config.toml
d_expert = 64
router_z_loss = 0.0001
groups_per_token = 2
qk_norm = false
tie_embeddings = true
init_std_o = 0.00542
init_std_down = 0.00313
decay_fraction = 1.0
decay_shape = "linear"
Below are experts of layer 2 (counted from 0) of a mixture-of-experts language model. Rows are named router (the router's row for the expert), gate (a neuron's input weights, with its number), up (a neuron's input weights, with its number) and show model dimensions 0-255. Each number is 128 + 32 x the weight over its row's rms, rounded and kept within 0 to 255. Numbers have three digits each.
After each expert's rows: a language model's description of what the expert responds to. This comes from a sample of Wikipedia text that the model never trained on.

# expert 27
router:133068119123161141129127168148163174113100163115155106117133168087177147140050101173133125136107094118103165103176150129099108126090065171103157112081156107100157142175078189171140214109131140116153071095146146076148156131106131146172130130077118123173084091104114118107071069128091147222133135118109100109144090131154103109168104121145161126130148118127137183109138142147161108087102166075140141161065125184175125137150117157118091098129108120144133136094086087151126116146160124190153124087141118132117146165030142108082147101105153168131113117132095094107123155123165194121185137133130137091114210192127125124139153170116075188141151112061109156198172097175094186150147075091120103129083130148100098150112120145104107150151154096116106151119046158088133092145079115
gate4:115149126082147111182076129135165133100146123124148077148100151085172088183173189194149150139152146128079175145124147123119136155161064106077162114152133104088119118099139126075134181128118153142105092123116095091118167184156115166149136086132135103140115109176112055105157068118113138085072078166145132125117119162135138126071125184127089073111135090141154119131089154187145133150108111177128201129085155145103136096092164146120110158153161147181141178052104150086144077118167098149103147117127204155128128166136191110104090094092174135174122165142125109133086096088127171133114171088144112062116086174126118147056114135109181079100097114130139163106113130129106099108066133185084150126147116123121123092155036150157100115145163117147128121109080189062129076162120158
up4:114145127164136155166107101123076130099155140093157130152164162121137127141149186103156122114119179098129130086064130121097091110144082125058109057088105109104067130115148135124126173100087171107147116139099109094097130087162153134135154104138165084160160114116083083139155146142127137108098078148139158155146125108152183126104174120173075130131150155085155118146127198145093114131121113112176137101118178191107119097149137130145096149176061160107170101074091124081188178147111078148087133141203146190094096120091137118139083075110165172202132203150117233093079155128101141109151156100126102044167119166148158124158124145086140118130158144118183117137159114104143112141139140162125140150133063133160116122143083214109130118062104108142101134129083136127084088096052133
gate5:106101098146156175140085131150114170114145084156116114112169140068137150161073133118067174161104109158144198130167149090040164151137051132121171173133128073112144104167144146144102178187119134113092115127152101135112085126146215143188117187176137133216124153109091124159075149128126111221099109142124098156109163129074108060128149141087167117095174097103138136130084137128151113064102164118133152133142141125130074164178127157128115158184077114127095168141085159097155103139134167135115179145206061140175129112086126145169165088128151135116169088069095065117075092106132119174174110135143136085112135146104155097093140123095144158107112110134161086160137146115117131111135080111167118142166176106102144142083141132102102154079125075095132118075086124121140127122090108
up5:133123169149105067158153111098129166138167133163103106175082132150192100058098146178112129180095171115171168125094143155203150081100194132131137089129132160128152126126096135145152116136145090058124137083101175074075126112141084119109152043139129090083118125124158086102136182115151162099136140156068153128107121095074085135191157160110140118167049132112164146043157155120127176166153116116166138073108106148169098108154119160077187126116119167129165114175116104143109081142142116098086098164092168090147135106156125149057135174137166136119112116132127162121172111153129132076115139116104154082050114140140106133156082182141119188133084121148095133104120125155155137096143205161081160098075105145131106139073137125098109101164146193107115167152194128122129136111084135
gate6:148133154134092140110150108126112159092117151204089112147162132117129155126147096115122119113129183074080091134127161106109181132109156158148157112149133101130138149133145160186128105139119143141059135084161173139147157129067159154181107138115077107161116118117112100118105088087116117186169085097152048157106174079133147086117103127134105133120205115098092134171168120125164125165136109124169143103082190164125159114134109127176162128111141153141130147023071091102162100107084160130144163072167124071148119148129126101082151128138190130122146101079044157101154189156088164063147073140218158132097145183090167150114156092099132194148126087092107138176169113210102112165127124141119083120182131125103150128106137129115143092158142153133079134149061127178148140116128176
up6:129109102167121126125133137158098126178165127064164151109121131083099092101131148136107097086147070132127129146107121085151095149182121107123155126130119113164067128159123096062115140125161101109182121142148132188078131105134152084089145122106160176140150135147185121104198111154094162057119160197124160103138109141123128138143134128195157132097071108153172124062084100112173166137131143153142131113184060086121090132131108144074151147179112096135152055145171156181064095178204153114115086175102133179115124134166132164178104106117114143158160119159170174134115104077090086175111097150108104135177137075198116065118100174170072073115132157170129112109140114058179153099167133132132116115115120074136114119182129153126117183101137147077172178140175131093140116161115155
gate7:126111144141109122165124117161163135231175103127074079177079190182111103132114179149116146088131088102092133134129101165166110089089116090108127103128150128115136175110188108126155139114100137113140111175189127034177128177103158120105123143184128129132100073096124091141066180138134101150105181104122099106156090184121166166100135141041121117120159103139113172102082137130089137058155157133088099184122083164122072167154112147127126117085126108120082131099171086183201155157098124190183149125130099097094177088128111108112111130094137128128096095184106079172162117102113140135177142174113183126079126113110134140141127158119127145110094124091185039107126116194130115140152174151100082115114155148158143173155129150080120116136150094084083114124103097137119128179106117
up7:125111111122108123131111173121108172129164082146123062086072165163110149134186133141151153184170143124060119127126132091141135170131083163139117085193152142077191198150132150106107104097102184078118148157099172171214103113120136121152152161117119099096122090205107097140022163100112156139143083058112151143127122145066075123079081102110110107084162096128116109158138100164150099101091104111126118130124137139178167135143125110138094137134137174128149102103113131126125134166098172106124115112123082196105155171028119065151146126138151076135178157088167108115157121117175090083154119127135206154181198151080131185135128142094111101146107111134134116087162136095133111151117140119161076102133114110137124141177156122150113068157153114110108137108076168152140087062109113
Sports table pieces. Table pipes and word-initial pieces in sports results and rosters, such as sp in sprint, season, round, medal, side.

# expert 13
router:155093130080148157108136181129174236110165114117122129122121151104132147138085138129107103150106126143126149117116221159088161098155115152118134133118110102120152102141128185171140124100093152064107122129146093114077146197121129144134160127142137130147084101130104111118096165111152164169097093121111142149144089122089096108153135096116123124176108100108161149089151192095086155098112140070140162128145117093143108155140072113061101072141105114202120151121096121132144159156175159163125092155135157177105081161113168044139145142173164139187136109116094101172111126113172144118172103143127129114131136098123068171094149167126073181086130115064117085088139067148128163116139157109117161145142116196045092169117132160059055192120198095122047170101125099135150078152099124
gate0:089091163146160138102128176104112205143146083097112139130178171109134176160136108141162186115134090112137089108131115174093143142109157100149108206117125118104187105124140104217141157078171122109117138107146100045123119148115159154122129127109163146094126126090133081095101090133105108173071092122094137121121123129075195142205094172161069118124082150118112151137139217171056131087141227102158179109099117092126117110100162166088120152149105158128161176148125155178148133143162155120122141148099115148166169143156095148118120182149121138143133081112077133083111089152116138028104161103093123101102128115134140127140156097169099136070120098115160145141103167084215094156125159088140177146124158097091102156106184197106155144125123093141122135076106108157107098128120142
up0:094080132116125114143113120101085039118119114133143121157149124169163119122118152132098103140096146118087126144163112125156098158171102156135116099127179121102111131128114173070140090175172117164165134123091150215128112128140125095127122129176120132144163130116088180177158176121125150128204221137121128090159182124167076129039141094105167131134157145120123092127100042096157139160148114128091099126120159146148142159137085098225119088144140134126136132152122110026102119109144111171109121137118114148137114118092124169155113097085134094097102183170117095189162136133114128209124116153166133151108134144106126179108126164085121142196117155170123122121130114132051116091122094124155141127152140170243116075124051069145126072132113119120115148131150201067148130169126106
gate1:147143123112051117186182082147148169097088167138123110105097117124138115117030101156088118163114093151114138116115161180153092152133163104096097102162136073173083169133152150055114182117206126116058153123103125146111111147169134045110125139134147076090145095182075194099111182091142115112130117129109056161111156110152140135139190152112116140117130124097176143053117136081158145108091103091136147142139145112146185113121148032110139110125118171120103121116160128149110132147217145124117105154160159111148098145121144137153148141076178174148097132146134151152135113121103129105189097161155160135135131113092126168111166175130067103107133061081113116103149082136139105105126217158102119113117084086104155154173196150081156134141109129101142131085106112134192141183149126
up1:144121146127085093169087131099152123109099177162111112113150108144124134141108148114051168089079102134140161127139149179155143124128152120152068150134124105207103161118178172048142195174098083073061141140131085137147149169188145112103090125119103126110145134110100190134172180078176099114112119091117088199165149134115134139093181160159059089070161115093139164068144126111115130098109101108089160134176163138109166069085133071105162028185169160197146147118168153135104104116068191123120171111144184147147079155114140101120132147129119125149080092184106178193122139135126186153129147159118135112134151069139104143102086169157119110111166081147101152136113167119108134130140167093136098104144104136110142167156155168125117122123084105122089146103165179122144145131146105
gate2:155157189168052136141136078149121140095132135115089100191072139161154128089069099090125085107128127177115137116149186105147078125075127128175134087155141150092176136182149185114128171117134133133105128087176108117099089101154097170106126092108068149109080093090082190111053087109154089166129167130077135198126087111106092093123124150102129095139189144077151133172074176157106124139134131153128162131141192146175151175130132122149105139141158100111128127138124118134155078147156064153129096136190091056122117086076147161071130089144184110114128180103110096166129159136168158145151165110102117120078170116125104088163103197115130122142162077114139089058093136178132129139207124139087162141148127132116140122140149081138120168148159123118181151145062147141155083135094103
up2:133106054074137068173098109131149124167201137135137147130090058114152117130121127091112144128123066064134127133131095136053111098160175100091148201100209134132154134119113200076148111143168130111081069121174100151108188118146157108126143161215028106133161075139166117104181077100079116131114224153137162142136152097177093098134151147136148112130186112067121096149092120092133097113180118122142135095060157122136148154104102154160156081125114110097190174116219123135165154124164114152134109111180124118096032114157111064126134111136106144090124182133126118172146170098141166112120130129149127146154178115121129138126144140137103107137126108120132120147126142145075132165141102129111110142183117166168127099107132108166105130145156052117116144115125138107140118146091125
gate3:128117103070138133132133128175168122102177140134090094161095175140139154123040090181104146136203132145110116127170132135102155165196115133126127153172131145115095198205092056113129120097132182152082093082166109168139198120122125093130127141112184142200099023099169106143133110139123135174097133116133154133148150101152112138118131129094131103085141115119121148170143066125171127095133203138140173154103146128134102108124157148070059142115115111121124141132103138133119152168116102183134136137155092064138136142070114146137114103160144133132082149128126066108099132178083146147140139122158138144078096160099105090152156118184128137103099114164098138093153147149109069098132019079144143088135115150073126152111141039108078178125129121144165205147062117107152129091107113
up3:177156142141135175126173122168131109096123129172121135173147159085148098179126078136185112211081132184143142115083193117081109125141107133128185085138140116127151156113124152118122142116162089173130154108124205108044095149126091105124143129078124127121148168174134149152131150087109108129092139100178131125135118102117095068179078075114139174162070099148146136119122179133123125126103072101158065132153094122177128108147069132115149094093138124119104093092168096110131131134220160122093136136154197102124147117093136172139132100122132118123108163122160180081222192091118115079132104144120164130141130129108073103142091147075072112201116133115165150135117049146092122107134128162136165185093089128096077218146091149073163150124110087098100085140110137158117148148119159
Space before numbers. Bare space tokens just before a number in tables, dates and stats, such as "in 2016", "Born: 17 August 1893", "| 23 |".

# expert 23
router:143109117152100164113141104178182157137135163116112123088107126098137160179094123118075102143150125137088147124131188115108169133107104180115154095083133089130105159140134159095120160132062098110107103148174139134153140175188150177171139126171131110144091072120102124130117082131152145177092082153131172132131123094113066111137117061063125095125147116124153153102177177119140134112106109088154160118116143106152080153130118135107132092162063057149071156090162138125150111169151141152082114170177145128133092176108149081111091092166179164169139164245096125137178163108169170124172147147123132123127105119131108149134171166103039168037182141081113130131150074177158143154162151159114124105098097138081124181160154141049109149128177087083101132144074102123108076153104113
gate0:178086074087144106101126128107119102122068131105129142197108145143102172141106118131139072162075167108089115105100109106128142150143087068093155094152094097121093114185112146129163144155066106188159098093131154191123162154105100140123122195152155156124139116155137125134112042130099049184102063111134175100128136136087094153114181108090115165193094170110108142157153175116149134091123135087173137101059123118159093130125114132176094115111053104120119141099184080118060199131094109136090085136141154125177097166146164072112135115120159138186184137172086125147178165143175134108124138168149129120153098120046111121106153141165144105075198133125153100148190128155173100156156154148148087139139143128128116168087123118085107132111174215117139166104129122112111122116133127
up0:095151205178103172116113134139170155088182140149169098026170155121145068099147140093083145078194155154157156151098134141131134128096159147159090142118160172105173125068120089087117161133167135092105111180167087111109122112158116131131119083062087124151137162127121143121153159110124179086170193140074124098160109145172196120127113136103105073076125097152132149095097099164125100170137142169130125132194116136119165143116117132081167120128172112124119129122090149129154047124138139098174153133119105117111124102127127189163113131140138119053062071084177103105098075107131155162167127114079156141140180115201140101135103141136154097111028076109094172109090143169074157094080090098140166152144112128129127134175158115184124098135100077109137084160115135146137109139129155
gate1:129163123116135145154108190109181117146162171147105061111086149119184123133125113078091191138133167152148118080117104125195151121140114122125043091129118146077071092074128177104169143133106121113086170132127094116151121122158143117165122181182089146106116144169114129177163086128111151130130088118116125174194119097208054155137155136079142084176062089142136124124124085094136097134146125164143175065143173124162120196169130149171142124182114083175068112104070175084195126158122107144116121119134066166136109137113145078097128130165161135088086144089090143160148159118137157095138162120189118147119167188090105127088092110145149152086108110141078165116199144101082115074105118093065132143143142159123150143112154121112105079142108137100125102084066128112166118162155116
up1:182148089063105138135139141175124106145130148177083159104117123110122070120102090148107143083146081138157136139191085099133156137174149121136075197163124144116196104122124147124168159062127200145153137074121148139163139150063154098153080103126131071096111103138076073145104152102082122108066184116099098119138170137147122117133132145137069170107145131173142161161147120140155112101126114136117101059132140135134138137064135092148103134112080068115146111148138158144130126119053127130069153134122108050132146160122141189072125152136138130088168092147052048178181094160183162091122128149077137163173115110103114118118184113123137154147088094106176195127117105129153113067142110165139178145153093113056120140184126115137083115106115109122093197121148143156150145106184168
gate2:117142100127148156069127170113066154220037127112115104080113131086125084171108200126109049141123162150115153149135085114074111125125122169112179108120087097117096126125115177100132111146103140151117148152117141112136148170147090142138135136106117119096085116125153106144093133075116087156135126137117066130118101110104108135171095127100098172132126087137146106160141119113135098160118105104108177202110087156099121127044148099122124094136176063161148177161130118147107166110111151108118103140098142173123211135144101107169149156114121132128087123167178147110079076140121116141195147137112052214084133081153128099072130130128115152179134141146121176132123096119169096161076179106159129174156160129155158159172077198139133215065134102104149142064164128181176112172142122
up2:121172058100127156100113144113077154169085140154126087142062101098145097172077198195136122145100112140149138110114062142106100143133100099105168128107133119152144113114108140126142089167103164112193104187139163162160124182171166107128124142090140113095148159150182114121058159127082122141131194114141074103086133098079089094144087155120105121115057115118180088120145128105132105103107046168100164184128102106145117141120198161093076043134183158146151147103153127135141077122099122117159127139108156145106166101150111120131127212174096111141108116130137148147116094102154124116153166105097107156040170088114129111103156212091159161112177146168145174097151122068066168162059189122126133161138147153088146117135122119124154165113133164065119124093161102139119133120107125
gate3:106118122158146167174142142111161133144150124095146132125146138154169128142101095177056122121108130136172162157159109132080081155117083128175082141180148099136098198119124098110115166152218134139065108141145148165129124145150185091135121187145131154158143142111125085219130112149125187132114123220160118160142109130126161111132146099128102045084166078101113155133150170058154120089110113134211119127065102125128097116138112086095176174199153148121100139138160061141094136185156091114095102151069070077192110104105151131113126153082160160147121119067073109123119157094089133096135138127117150096045100159105145092146140169124086124103135155112151180139150070140112133112136101114142046168098116123073171122125118174119146131152139064134118121120101137101161104103123093
up3:133111118111144104109145091164096119096121119145103072108103150129094104113117159094171136194121132154144123090113185070173125120122110149145170100079146156100142064135101163113068126134078076117180141077149140109081159138090127195126203059155128143095120116189152181044099128156135070091126110120108136136153093124134100144120138145166134146167160128100198117088116081161113160108110181137087115162197129115192189050152179139164075082082111119158113119113100178127153100085068122130102154102106148112084107144156155114179102161148108082132095156228124160141089087169144159138134123137142121134135171173120075125097097117172166131100127106156090074156108166167115120136148145107127195092153122110121078173100126123148084111139110119160127116159136076123110081167128181
The word to, digits. The word to in infinitives and date ranges, plus single digits and spaces in dates and tables, such as 1941, 2023-2024.

# expert 24
router:180130110120073153145189161124169160113170136151088078120110175103133126182120089153110127212120180152131153105124162102110141095141162167100115121108170120120156140167137165190177192054099114136053168126123141149091141178090098126177170168179142111164097096165156157132115120079102124127111089136136123143141123101154121097223142113079154115109102090132166135115188144107108069066087097096147129133159090077173082163104114122109111098149143114174080121105091105158119168169144151136134096114148110148091121124090166075125146108200141128144144125136120143146192111082129126110137080172167142141161118104128080180123124120081109147131158134110149068092177087135119156092103097135152120147099128172119117114160115134090058182079199085105093130149104082112191102144067079
gate0:095142117071124182136099148105177140116142178107120135096153135057121131115118126130139133161164113084126115136120135142127092092136136142144139106108182108144181147133122159137169119163151130149132155116160138136154103099121173113116115148180158138143183100154071097120102059073160100152096077110171148161068146121097121118135182160183070147175108157113089165214179105110119099076074168125119121136159133080160130076078137186158148103201131229145107134110117123156179152106193162154131084127110125154065190153134151146097111102145098118082148178115149132094148098116144112157178134114196108101111116139115124123157118073071103165113208066097175106154151076057122109084106142158139135135111094123141149111108134114062126117092136086126124067168158140177081127132064117
up0:152175109080125116106097166097165114078124113087163132092143126143135192129128132154147105160155128089108136145114123148141063046175168164136107095141116128136179107103166135138152164167153093164130127135114150157133133127085112142134109165123187140162113114134150103088124142104191070161123144109186117139105197132043134132167187163218134151181086160110102124213182114121157078087122122152185131122169122125092092088088127146179101098141085153091127134128178102192103156115158179152122082087124119131089171147163132166082140136141106120075180134095143112133150131051112130154120132099193096104082085127102149184110088073152114122155189142143155129118172092105172174105148102151122141117182128120124167139134121129072115089123127086138105094154177076162086114189072110
gate1:074152165165167155124189184159100191149105148149065096146119135164147096145108065119146159255103192146136168151160126127099126126135112165115159165114109106121146060222158133142164073081120139196130157118134134146108065089138088125109159138101143141122098142182139085104079160129143128118095135110111083120136114110155119127186146100117141124135094151184168129157160128041146114120119098101132143184161092141136078138067125141054159125121122107153149137107094104155080142114107078070116055133123142136104116087148105149186121083136088123141128122071146123139155128148104118148140087155115130098134140105092134120093151119209142146154155135132079106064140094144112112222065114121134109162097121109140153148120200119126090166105123150103106104151138096139165121090101077
up1:159130140111132103130097091154141076057140071140153130151123106109136140109138164117076091027169087169104101115152139102131119142115143078120074134103058206136130168094081141077127137162111111077151124146103117165149174195115168134141075160107099116136164136091143140165176101137120121098150188148159149098152122115134099157080137186127083148154164121083145134079090115198070165113104143165151116141109154133116185136119110125121095143065150154108105139144185133064156105125175139168121183094202147071121080150134119124121185156170123195135114137092120112137131150076152137167094225039165164183118122136122120156180099186113098106108128175118120152120154143132071136062171135112094088096122151164126092159095102128119143115167102101145125126117093139146094123117156116
gate2:199128119117096114059091127133149086140094127213121146096130137146139158079085148080125129131175149210112115097145153084076163105153126084113103123206118060120121087132132132063181123123113144083101136108083155155200106164069098165151138146109130150109135163116170157070145086160081117130133082154151099098177114131139107082141148124103159137144087105113122078117169085178156143167185118172126153114121116154108140150161089139091095178120134167145074066193113126096163110130094126163160126149167124119158100094081173170131116052176108190118087139123186106101159103121134128128124094131100133115146175128094103114072147150090116132136125167145139065132090157140106150140162097108082126097086097153157130135147198048143094195153160096115167119132151109088090148153104150
up2:148105147146063158083103116135169096096155083171122131133125121162163100114131157180096117092054081148132081139123138113162120114142153121189129170123106160071123087164113142116168099153142160143126129145096096183175115034083107126152178092188053164133150180000104126098070145086106128127168086155123108092108119148151179144134157104101102170148078134140127086132168102068170146083156138164148120131104151124160104147208171120158061148145145147124095140112103138093170111161168125202116108137082109107090113161149134089113090111150124158137123201100171111108182103170151134118160136122137105134095108077104082117076094204087122098172147120104149082068153120156097127128117131089108142097157170152141112132141136121144109153129157084131139170170120132104108112166112103
gate3:141139183173184109093099121176166142156158099132167102128102162109147116142125178111131157111201143164090157144097167127128120159189100088149146118132121136117083097076107123106154075134076149116038110162122153151100095154175133167103149072119143061095098150142119131154121073126058121124102088132132085149183093139156179106121085107181137116144146130070123183060164152099071152159112114106095158108161143141136157120188141133098130120102072120117146112088147148162162123155088014056076126142122134121101149153176119112152108110086157124110107095161180091157109093148132130110148102147139103123129127165149123105083114097211147100119093167070145197150083111117156099120142149147122149104140098157127050115156051195115127134153079130105105124173094174146139126126172150
up3:133079143178125099125152096094167102130119117070174119086155109122092153195164135120101149099163114185108193158131132134172126123109136134209170168109121094161122070119132101161102103110100108118103148178140158199093104176111152175145102070196104079153086138116167139125145097113091125101128185119151109145184086179157092132134077142162175114155172139064115172085122129101149158169058110127107152090208101143127103100182128080154141074108121107093173146156159172140131161112098051031061120111136103104076133132130108095156118104117118124137121066114146129118084126159163098120157137163110165123103106110165140111111083107164149114152139159123175139180131147105088103108139114121175144075157097133158098092162090193116147056123142136156124121087148128158172175122159105
Clause-linking conjunctions. Conjunctions and prepositions joining clauses, such as and, with, by, as, which, but, especially by after participles like influenced or encouraged.

# expert 30
router:191123085140146122109138173111126163124133161126121107149139179082170157127105174141095104159139157136146123071102215143124165085144092197129159058117104116091120166143118201138123140068105118086098100113144148121117158176149120134141144114123131109143077118114109139106111117118141187152112118115144135111113110097130075088122088099107106103137115112112158155092110171142111165136104076082141118109114119147166118149169114150111090090135075087214122132084140178157148172179191140187078087147138095165105159123094169063132149148189163127109128136188077166193123143097150144095181125160103144108167163139148082149145190179126124166121126121086090130117150075142141077065175138132127166166088094156072049178097109106079071152138185094109082142145091120101116077163088128
gate0:156091129114138139116178105104140163183147133113103107119143144190168131093124120119107082162093137179057212097132157109175120114178194184118154133121119106114096115168120147096123129057192159152103094100140133091184158171163122139095216124160145167215154080100096111145117088146110114168148127037169132043141162084148079087141081098098163154184088137123098156108150115126121121092085109132110116124156117111140103138149146134065152132111072112133141166148129126146130143160140157076132141171090083166187114174139146152161229134121081090097132115168139112130140144172096136112134104134197132102128130121101155175156112135104123101126187063127118125155129125092180160137083149154072126094143147126104129085201125130128134127088133170109088092153114149145117163172099146
up0:125064126134139134099084157078118087151132130140124174114161128199141139183152129112167139112114148115134152181170125117098159159143143151140199173175122096102091147125125125141103097128174135156085110118118181153129130117079115138116177126155173152171118114137060170120149137078179117101107217101156144124081156087162113088094154114194132122147156184126104052162125094115123116101125103161111166169181122107123170064153164150125084122139134128145168153060114111093129133057169143076134077192154098082069087116096172147133121143123101094155105149187121141145107095104085125213104105133167114127118147158138153161103171032073093130171171051133146109152124153085127132129082054120134147134124097135115155060156118153144123079122112177128114140125151164169096104155111110
gate1:147152200169149096132100161152100090169145086139174085091112125164152134103075114157104099108070134192118134087104131151104139127120198140139104175157083122059147103105116130161161138115131170138109195110115094156110102181168162174169102109131101125106075169138152098146110062068108203096135163090090117110167102157136121104179112122091074188160108149143107165112121164163149129144111103115165127084085114213155158141165135143122148113137067110163167157144159105132101101191111168161164159158137151156160109179123158117127088089163086165159168060214162109180202169063146173117145139117108114109138094093131146083122183115125092138104090131115175153168114126131136127086104158131110111125126128139102074154112124099101112151108160139118124099134098072150164157125048139
up1:106124152097119172134132134153065125142120143131175097177132159102138147136066115126101094165138095165150154120171171128072122139150183156162177154154144096150087080133113066166119141195115182085147198136126109093043110182126180155190188089125136166116096127133184121172113112119162099106115173177134080125112139116095128128160078104118137157145107100177146191063166091126121110118123149106177123126074110171199128109158118156148167074095078133097105122155140085128134103175162128207125150112021107102116145139142157126123161178122095125133107129163138081116139162054121139099118084123097045136090084089164111160121151072086101166088123128163143099125130071147089147135110174156108172148113096176134141110165128078142133088144102153098138136144143116150093147126093124
gate2:111095208169104110093149165117091115087053162115139109171153151122164137099102119111110114145213158114102146116166159112117121124140109116077114137111100116130141144173095098117088134111137112173199124152192044145132062115141140062074175113159166111187107143118157117161122125091190099167135121145097093126159074094170145150091138093094135181108121134170127058162154210159121101123151153167158158136152105159176156160148118113174101118131128139137142099153130110106118134121128100109115159119098174134167119091087177162141141137090067074145177130105144130108153149131103168096162108168082148170135066179094139180111184140161132156144143144089165081152099077149099122154137086156167148147082086138085122140166107092109099149131135095101135120139026049124083134168150098
up2:167125043092132120121142125119149127174139141177061114105119087139158111152103083166125107160098124157115120116143119189118185139110126184119157099158210113105096143114154169137150138129102174089094090087127175097125201142125133140175069180122135141144132085163144098076095103173088178158127152127156145133119201135105091110141121120085152139137147058079147201120119073088161137081104118097138107146121155091114110132131117150060148095159122088097085150158125108157140097099160157127074088097193111146131194187156128137118100130183136169141069118162167083141086129140167129198078149085159103135121172145146134096146078120139112114143167131128101155156110156087088088101073168110072139104222167133134123103101102136127084123170133139105137140145144215127165110083099127
gate3:200062110175096138122126158110186141138138075085096126132083164049158120123124120134111051157067149210087137172079151110126131109132112132118157068119081074110147143136139167129125119137079154157088119100138097178106163139130132101119167164114128129164134169171084118151101110133166093140101156124113104139169109103162116115161124095125086219124140070112181210128140144118148161124117129121189119148131054182142163180114096110161124109099086152118119123149145070130134104107083129161120070148167122159153103145097179065135129111165162108124136064078139086147122119117191141162168127143126142166059102085113148121095155116114123167123131164108147143150184111157124164156113115147100151125155049140121145195209104105176113179154136105086088145123127052114108146100109127
up3:116046155063146071185108159101109142117163155097095119117092062137140032112135096090147170144141113151170132137144188169172120170148132123085121145138140089151115167120180134140070156111133131137046163128133144105152120122107129106131119166156170059110131114149139149141093104130142152115123057148149178154098101162087034152190189181086166114121154133121116141136066113132159120145142172152102140126140086111095150192119144115123106098149176051115167182095103156120099132180136169141070127122163114157134088119114077151087077155161176138103148098140084145124183116142174112120085062162127148065139173122074149142103125150071106109102161151127187126098121171150121111072112188150160139130145106104149161083069110171107126128145113143160112136131133144081157120123127171
Periods and initial letters. Sentence-ending periods, digits and closing brackets in tables, plus single initial letters like j in jury, s, b and R.

# expert 26
router:206073157122127139122178156133133131103118107150111115117121158144152124141103134136138066163126162151152147117071153150087135125088156124128136090113095078064140124148082179104123136117101152141127167168163141059073125109154094097163156114104189119195095113137177126105077097096116178139136106144096117113146081062207132111169124101113151146179148141166153158103135141087124129083145082128152105154152136170167119138129042169115097138145094084136131135101133059124088165143149079136133145144124129152108119107082130113109096137170154097155104099160116116184145099123118186108189109191079159152134157152065129157139157175142096151070123136069170074131159084120161139159137139192092195112133128169082088214114174116053091136093142109080088175143105107082160150129082116
gate4:145124078136149071128147094112130126203156146114074161107102085110175084131108149143122056126140114164156136083103151124106138146101150108101158178106121078178135133189091152165149150149082177111154112156080096137114138149145169107139135152085174081147121125119084129126087093141099168105072139136114122135181188119106095113176117097144129125119103105167095114106086128117118051169121064081136175135134105185096131147124104132145066147152110105116085077124129130105121130133133127140138123126150109138109135109085178123169116094145093127090073162133124154197098165084133134113174087153180156124197111138136088179128129131146149140075135120105146138028101082150233099183172129059180186125156053191115155122146132165111146194146131072128076105112142130111150133138070131
up4:134121114115156168091157191144175142128148120111159084144148167142086132123102124107115173112100132095105112129107157141182168088146158143127146067158139220092126128092113137124160136088174087135096106099150138098147108125108109150183109082215099125087108087199180063084197133109192135133162129162100109149102088146163108128096136151104157163128117139146105113150180168160192115056143201158142105127097077088151122175110159122157113104101169149140127135111140100149188155130111106152082141118122070080126125151136129093089162124158141149118151122125097114071246090074119131140135109118106128135110123096149182124127100132099078153149100102138107101194067137149073109144096135169057145128122194119144054105134090154132094153114140178075172103141115149095078123120155146
gate5:133135190156115134162111094211100093125143130099161115129067101123195127083136140163132100133123054082125138138111124159169130187054174118054174146132146162104139119182142152160092126130102131123143113093170123126157070137126159161159149157123114101199123111151085151098104128116162176144154118157125159094215121167077103130128152118099205129158107124120126117163095162131059092083128080106146115152155109154114140089112117118112089126087141109138094085152158124141133181141107110107102145140080125132147076149119141076131098136129109108172074113184121134083178138098082173081134141121195041153157131113139147138053133123144089131095160159117094145062131104194175129089130150222154123085121133191155183154160162123117078155126129129154121124205146121128081125121108131
up5:108176062084174094108101145146160168128152156126092090164200137145127139147094117164148173118126173153119169159153121123136169144182100169169096135139123069090121149130113093091113155139149140129167116141147121160115203123111085134132058131134105109103093129071162110145168103107120152091127136121181098135068124138119181132157069160138060112130185109101142124148112113148155143146142181134113160163065132072118073162124125177135153153216116177107145174147071149138090078134148147107142088098179076092100155085088108201075143105095146159092163133115129134220061084167148107152149124101111151080147117135125081122146082153103140093123090067154158072157141125085084112183131134070121069138157134115072071140120100153119147109116172129087115115111098136095178113152135145
gate6:068115107122128125140088131131135118126129127123145158093165120104128105189111113145081125133152078161180083159126120175090108117130164147106160179131118118107123093182114179135091150114069168175105136066200123188124245145174155117102081177093177118152154177111063126129171057146092119115137083138194178155128120032102175124138113153133183114149132116097132129190144132180151130117110171070088120088110161141080150138128115160154147163098142112108150139096134124165060140157120153143078078125133152189102110130134098110156128118143136108080166110139143078091098147087119176148149135161113151137152157198118110140136087122113067117115145106133120149118130121189078170095154085079189140089148099080124157149162067101114120126063146072126142156089086100123134150114098118
up6:065103199109151077103121145068104071137064061191143127185076086121147104108157179204114114126090123101186117111103118085121151178088137094093115162119147171151148117106163098147189135075113140111220151122133124151090088126137096069167111096125148128181150097165155135107075138106141132130135133165126126145146106165124167093106101117087103161104144179118108117102100154091081113147137113147146140125117117123115165115095092150162169080186166069154164138144170085087170144152120112169154133149130107121095201119118171129116103108097093131142115183155124149178120115144118137159117078102102098131138134102153136174089163220173154119143083193098105161053132179114095105099086168142146187164180117129149129122109157094157123128124189134155172102117099143113154163122115064
gate7:161153131137127123085218121095101110027118149146141091193128147074122125176158109161164116153094173143120099141110122108155121077158138144141104092101114080121148131098137114128123132076121058174116142144162156139181206104092154051135119145132155148149164134097191082097129142103161097095066123080066150172098153079093092112144128167138135167090142082080144136095119121069115136095128097084135123109095128114173064128156160118174145093075138103150113155175150161119112188116143144157101149151168161203143130201135145106113163158150115085174130116148144183129141118120108138140162140149107134067185085192138151237113143129158136159120147077155175179153115130115141144095114145189098153104145105096094135167165146093097137169136131122130127139066148114120106138075112138
up7:166114144144136166061152124053091089135150176074131073172128181099111099156121136184166102114142187148155078148127142189183138142174162133137070105128104113082128122091104102059129135105096146154098116119154162142145166098140173073118116159140182132145159139128184148125189140146129115081101088146115090136200163093076070113090111176113107187108153126102115208084154133149131198113122126132175107134094157149147148100154188114187086150148117156132145146156191137067135163140134124098060138165089118149103086128125137117102130151129137080157154113150152077146164182141101129139171134055126148088091156134090131147069129103098103159136113102132161164100119146061116146095142115154129137091111133100098137125164113051160152149122156170149174172166141125139076172059123099
Scientific word pieces. Word pieces after a lowercase onset, such as mut- in mutation, usc in manuscript, int-, plus % signs, in science and genetics text.